config = dict(
    d_model=224,
    activation='swiglu',
    balance_loss=0.000211,
    n_head=7,
    n_kv_head=1,
    norm='rmsnorm',
    tie_embeddings=False,
    init_std_qkv=0.0334,
    lr=0.000483,
    grad_clip=1.0,
    warmup_steps=286,
    schedule='wsd',
    seq_len=256,
)
Below are experts of layer 8 (counted from 0) of a mixture-of-experts language model. Rows are named router (the router's row for the expert), gate (a neuron's input weights, with its number), up (a neuron's input weights, with its number), down (a neuron's output weights, with its number) and show model dimensions 0-223. Each number is 500 + 50 x the weight over its row's rms, rounded and kept within 0 to 999. Numbers have three digits each.
After each expert's rows: "gets" lists some tokens that make up at least twice as much of what it gets as of all text. This comes from a sample of Wikipedia text that the model never trained on. Tokens count by the router's weight.

# expert 1
router:487564520493553441505446573496422528455559523555485429533509474527484552406514532575514492401519470531483569529574477427483459543463398528604480486499527575382583486509537473448535500567418480582489556549461530512488494501468537444512500451472493491431557455528456519602474471390470462428529436586545468530430531585458439528443454600470534469538451432480544505389487386550555566530565563449551525513531492583467439532470525531507489610514495422516499487581496534521520535533484477537430411580563515467499505444554540491496481490505538485456547492352455535483510406532495573513401510529532515362505515484523541451432466530557481534517556619577442479505458498559513470453509
gate1:527456559388494577516436545308570518538498459439414513534481497550518530433518546483406461578590480499475472608525504451426550533544494538459451526501408509435597486472518480604482542490471574457461485475491455512449542534437443405518540521536433452569591527517515511451505449485502497513516488514507424517497471537492471504450501506543531441469509469489512400461558494602474546567540480489490545481498428505446414542538545448456482555498464434534528455529530463574513509480519532593369431511429455422503500438533538492542426498557476533467483531442474538522383425542528483538425509550550545442445627415603453467453381481480492554454501549456495541413497470476540455529523
up1:521505575433539561477482406393498541503447480440377494504502525432513512513449545501536621597494570484412484558513522510485468507517450520482501541494401541387500519482521469507448565543546566339554431531461471449506453478487508451476580560454387520603519518477437553457620435499453517469587508533449447584405526521472551535364496571505499524430498530563454442432499552560539477588454521494528489501460510538485452494553469631447465499563496476501494471482497468544538519364468515478509388473462484505508523398582630529542512479456418518506521532515522502520508446518554480532452441549496455464503545393502438495462462500449496477478508477446499432425537508504510473502510
down1:512444445573544480477512565662482505583525435498572552475596532500435567512484475565523517427595555472491487401450462454509446512439503537440602466533566499548535466542464540521423600417532427551399544504539489449540533609522517487569476485501456528449426500501484490521478540620474422526430515493522439524533539481522427501616569455485500429549556449465492492520537483544463547421519457444449454539470492466526545659432518424483512530454578491493543545467568498493538500620517547499493488442455515513505488515469467399501508460459562599451573534484454459557465529536536520481520471528450605492474470474591512504466433554445417479499559455504488509521476488364476538498433
gets: " and", "-", "|", " |", "==", ":"

# expert 35
router:450575520476417501547434545583456482498569532468502485579436485494489531398496517477480461455496495659531529445466462471493470529563430512576482431526605560395595483516480571487513526512512486629458562522512586529444576447444460474489543514565537480508565411480468469477491482367461506440530482544551409510468429501462414447370463537457492466512441404562431492526514575516525529549553434440519409522429509594512487421492559549435444560542513504521553430519444516526469607475394534472471484573522545469495514518551537557506527450506508475391536369504491446470565495496550575527501524553526533487562534523581585529535480537556525516487514530530469459461505510557483447488517
gate1:523469481446462518435579589475508510485454511554471505449448528473389474538512564569487466372464569490519520505448497498543477434462458507411494512473500538554549553484516643409507467614511440499487518419491450588499440496464496390535515485581521486562530474516509517486496395520490593484539501441500529552452506530481565476448478390452501482577478473445454538436568511515532469553505441445475508395503499576467437464461516482527463476465535428544586462463541487491400544442523384514511384482434566451504569487505479535491534448513522449584456475471488432502559388480577419448467458408484453419469512568506496474520552457555438472474458399476430525432397574557553537560524
up1:438546621466485408438452509470544503553521510494427481522486522496493512504405462502550601533534514449527509483488433454409558573524563596502485523442434406445453557516540456556517538434459573505495469525429527445558544530552441588527448534532443531485427571543520545525481512500407461488381500614465493511543448494381538548598542500479542492406580453547452430493466482529505431473528511508530565436476471515495438482416453446544470563689459521461472478472521549547485416532508501532425538492508432552476550432482406507495461557494465549412534483576525557555511475517499511484518550523469562564494397483490581511438474534484523520537565559547513513523547609607507537477518
down1:458455451605507523508478511500474474592509565440490491510389462441397477558452463445441550482497524578419514532563417555454518365522401486438553542571489484455450471425572445525490444383599634462538518441448537498587434464462516530474512500484491519482490483502507592406544458463540517507468502564500458528387576473420527538552348488430505514471549539566474412526526488463523524577481464481492543471557565483487514490475537538517418430500571556511541476510491494542538510552487487451447483535435594515487473544464544545501466521535545516451504394554447427486477473423520536531445473543504563463481492551511500443528433567558446499478554412573388447503541541424514478525574
gets: "\n", " (", "-", "'", " ", "/"

# expert 7
router:462592540516476527527461561556559530491540541381455551567486487560527579437480535494477550499538564567530584461552452497512498536475484494550503329489599583434580431592445468464522486483453424544510585474475522543461611431474532555491456488545425468464540491481449450514478519376496451425454511529466423494562350576414461550457442502516492475557498443471481507501536517451507496520505469420547508506497469587544524445429500576468440540534548504507556519519495611492485525543562575450426516517548466461446479473580461454527501496494526476440535457462463479458508536434514551565488531456477599496577477465552525572534487493505570577466619565589521500468406457586440459505509
gate1:484516502526553557501531497512548532465417468515546545560483423503473495447494485525459474600421561567553469451594531505503550425467387495506519469558587567461502476448573454502515451495552462584506581540504466497477488553452521360508506443492524550608498610461553438564521469455469513499529465520441535513495452594476523448400449425505564506489565540513475521473498625522402509402404541450465504523460519419592526464410490512470528498395608482479581463471502480527487596497548546501463522537492569407462539500493562498504394528504491510380463531465490471390509579487462424605492476508498462472529518437552468469476492467530601514465552491557424482505454415525435546559530
up1:470493510518489469501504495499413498492496514470398517540548499456550520499491462528490522438532553399516437506490530501447429503482567460515500596578473476495499524484506554542407479488457498568485415527534536526598529594394435502492419600567469467467395490527494546463551501511568638419452403468441503522462460475476480497435574527533447559556467518534523512655380549532452391476561484493474418468441494394565515592537545492514510506513449504525393614510542502488456543401557533585483482424478426460556549507521495500544491511533493444570452437486528467383560462484509505429513546441489506487480522519532467574510437433506517507409502611510497500466541411518416491470561
down1:424481370584527566526557432542608577491489524435533460431403556566456517556512484556525497483471503573454452565523541579495497590572499493522543536543480619498496479547477524422575479503554448527524554544486445546485526463513506459409537424593529530476439477499472479524541530446454420554563501555482571563425460458533454477537565495561506415480513477451508550541526601513427580467537530444478569504515546519573474337527558571467539500471553500444441494476464469515556535651405464534491456486501508503512426490468467472428479470472517521427529481598595458546500435538529540484479504544566462450614535433551447526499562571476424456469445470537507519411504489500455485526522
gets: "\n", "==", ")", " ==", " =", " ("

# expert 2
router:553543492534477504508441551509473474482546515478484501521469531455512450475483530499484464542455453538557503529566475494431460464323479484538493556549528501468564547521439574441515574611483433540499518537493584559479494459423519424601577469556474491519579465562513522455468489419502516447482524568558394493481496642523441449446509482550575429547511454498436493503477489524555534571548500458530498503586530532450485471438478482405454509472528506481584488545545560499253593428449528424468474594496569525495545480470491488575461478478555483460558473519367430415525491505526550515414527494465518508574512512591518471450551530478485523489560555541515446549559540482499431533567
gate0:451494544539482485522559519429548585439494483470500450561413582526563457444599549431545496475514507516541533518511509592504608457459523592462485564543460544489470524416412552582499558562508531465501500500589416616447493455454509438557483483411514481486425501479595456416560440487481512565535506538498598400446445545605526523525558494458553422541532493547457469501516508413526406592547473558527558538559424524489554515492535539466477461500473520464465481483562418553406501434416554505463471506532486493469549488443502457549447428417517518558502499473572645528518521558534527537492543521510385443514559569527462426534520489551454451516588411490458503556593516497548514499534
up0:488459422470505479538546599498609488529582569476497535468505563492534548450485482545601475488529561535560492590525584531426518508590426518522471441476497555443434523407490568540382561545559533549522448480554519471456557582543539447448463543520485485419401524426484456479337500489512399543547447387484470513481509452468510533533584496405498474520540562556467487558575538562408437377545501517504506506469501431543521519534588512544510591500502543484510492448519561485555484485439577525576522469475377583476465512490482409493458494576467512554462478452510504542470491470507575493591528529548540509457477498500502564500481475439515473436465457498361425446496462537413535499505
down0:416527501468449381459471580495515474505453521486511443454494605555472537429428522524461498550527507450453483487423470498553547456480585509460503522493434493509518530543481518459578498523458511555521425498518514405507487437466493539526588370504440568527510553469515549505522431591534571415499526487522547561482547497593475476493420484507505520480445540538518503497442471455469486564499445587556468451518512549441564373422590514483555539571458526540484499517428516533521565524455517531481528466570579388524559468520537540468458457463467547479498508546463529528478508472523520462424522549554603514499489518448496452465574552546599488510420420463523561481464424761589544570506
gets: ",", ".", "ed", " out", " up", " used"

# expert 49
router:474529556469447521443453512476534595533535539485438425598538490578530536376466527491453495491528442532520461555569497495469455550445415503554453479587455553528553491505536561451530598577483542480475487534450547567461525516398537487579519547529429444414585461500524543446542472418450458447582523554512470556452461655457414496426465555517546508496571423486475421445435451509519583613542536509527532544488558565505496473490494512393469483626446538531507498523529594477429563405429530472491467463602535441527478473515505414578451454517544524511511512445484464495464430446488602533454470504536515429579538486520522456444527544452543561556521582555457496448533507504515439458524
gate0:493473601536474513490540509513540486535459503444554502598457491422458492446498504528532528441478547471545436596484544482564453495525478525424521426463495521522523477485558508467511420505489528466486511486499515581465489523449611440493444536422434620513517497507507459520543564454439443600506623491496501381463472516492460468488435601510605475494512523450574495481431503506525433445529441520539560482520554515529588412528425525444493572493467470396395538449579540532428537379470513504456511549462569514520483479479505445611402491463579479534544553519497514520492535478517504546533482441513450451483513538519568468559522507509526576348442609491514500625611584524422421442534
up0:417550506485367494502507612537532469581549445437595431534399552444375449565523592497541563433545606507503455544635611492491509508601544499452478445479431564434451539508527508455543432565483531467486485510523473455445464523490499522522452533493526463446490505471547580469609538483451430531503519530464515478511505494551487480441476648597517580528548519522457404561446531460527442517469425508423489473536447423463531524500495538513475489457512523426465451542458461517439479414506550482438531490402467499498502518426505440493471458481517517495450516480554549443496496519541524511533513483553548594529524448474534487638551478570533574425451542512475534537505467481477387586414
down0:586500571479541542507449493497495514521487410485563546466554544470528555474537567477524487544448589376503549381509437550458445485456651469463587507547529441492410516600552553467429485577470432532553398506481521535528504479465480533500503506487470483569551487532433500549436560544497504448458436440524394480512446534540560444558520414567578486549495478487552453510538558431439513584495530455471582433493457494529450517486440477547461483468499396471513560503611493510415480504639487477465556492424397525594537539523554493515478455515454522471654564475489484422468521439486517406510496476534468566492515464493493532489539410530423464443503523618555536550500546454507508509490
gets: "ing", " to", " with", " for", " that", " of"

# expert 40
router:460504564460516504498385531574488557443538531484462503529493462549489504439419547578534504442547498488421504500503538447548455471523293571580473472479579462406520492487537563417573491586459462590512532577415521492519472446466554450493496479462499490458544402504521587506543424368479476439465436545518490528492520544441482490474471563511459505466514489489529452407501409555519528549484481466568472534517484614500504388485528611446408529465512507530581532496496553522448524446464567446511403540499544460439464472630526488518490540421565479502507465495464468522501487424453500489461411480513465464560405408523514459434486497549559557519545522603419511561489574524471473454473
gate0:496420527613422600465470527510474408500545552515514546464558473529489497460462558471542557599444559504544590583488453526445519376467515538507486402473472426531444532505446431636489503524421528485428531442583490534434538508526437485550482426534549506412465441587483547414487552483537490484472446517518517547415541514512467477426445471603478556480560520423557396552560534496441514413444551547570590443462503485472544531466483493573524439579403543528579548547569502563425541500450570521542462486473498420464523518416493507544537459489536502506467542498507509492544431466494497463596441586473499523484534471498524425390458392452545469437533533535482536480523440476540465487446
up0:443445496457535499521662458453503530433451548536516515502503541538500517520481598474475454505470424476444494511514515436517482400513479514539492472481559482636427425414522445502526511454405538460442562523476527515464549488483433453434580535480414497498581489559437567562456539451561453407471462486557452483368448514496453581494451590591546586599472486523529535491537527429476533513411441558440490569501561536615511486504523498461485473632454506495468479587511570480545458568501546578425625515507540492464475579482517598539480482582435553483500488461565453523499538540391464432445520538526495532505539513429541489511534447554477473528507473419448557512545490499468422517547
down0:483536556581503455504530539470506452521495462518513458498402438546602460445444518554559475501507469525466481526474465480564539521478456489496472486567457442511485504514620546565504428596481490560479553499493558487558475496552533525516554525422488514404455443545572459496474464455482476507431457420477489605410545431527524468448532506516379518522549427554542531504498490502470459468534403496548472427572502559476542435544484465490375488491461437548560483463579457456460445612497353527428534548433606488470431546455576521500559486454480478547515535453372502493433468449455422460551493560473527484603455403433528437472597499495516492521451650592537516492451492575481486497484
gets: " ", "-", "|", "s", " S", "d"

# expert 8
router:484523514446443521505425549549447555477522529498420500497446525519482519426447517524547486378494483554505606495446473425503453558566444541544429501489506580463538493518474523451595526542467424523468559539454492549503511424468502534521610449520477530511489388543494526531506421424484584527570540634576453553503512513422447543408511550459467489500475477499483432373526555511569543598575501447562399526515511514444477362500554545396397555487531462507561526477523537545477534423413476420470407468521487495484499473525400538491527462498506465450492403478544458487550465458517540520450437546509515473581523443545559485484500556554586569417505490608452501503525531580517415546538
gate0:552370448509528521620559566396501421516473415500457487492478513506580481496437471608544527589430508506559512464458561508478510471448591497488538521590494570518507474506475546593509570553544515499410438437487520478638503530478539422556447470518420523479480520537486470480486643546479570531563391524471516453576549464559504523618558433443509518412542536536494443434483465562535450504497555446441564553578530498513469406516532465485470503497522440432471484507583529482495503486441476538434484432440384495507523514455484561527470412497567565567435565453481494554495473543427541524472463448508528496520513555460594562464565508418445515507376507478487542530544473508507540477446
up0:473511460486554488430466547551590510556498496505460488550492371535517578513554437605507527480570522528559563389557546557526442421463490547501473472518595434525494618568435599515573515466498557463601506465397533437494548471541557535472509553466498448523487538499432442453470545513519530456490461435466511405533551519529478596505533464484487450519539522431491439490470515559496591558457424532510508541497590479502516444420471529445471433536485527618527582448550529485347402469488537424530489512464445447507501435543528577464468529517548540494495619564472487462530497438428518427481430441524487450501462558481555532385576480491489556545464519480451510469438400506480575482440
down0:460447519518502473461601440494537509580543556496554413515453463404525529454582461508500504562547542459551543448419508573448432506353578630462485513584457549520521556487471538406443548522565545435495445493488441523443508502477521498533455574554483455481488540487413492480522574371530484385489483544516559455494452548513562464588515445549518453441483508502459464475448472509414515506448464559473561451496511519535547646483525580590477560514463498472563504457484581523572432518532475519527531466419505515556604493512515474496508495563568486461511556569441450477489503391571453467511548409510561478436519510409595551462549476500533452548482529479489536403433602542534546489497
gets: " ", "-", " \"", " re", " de", " un"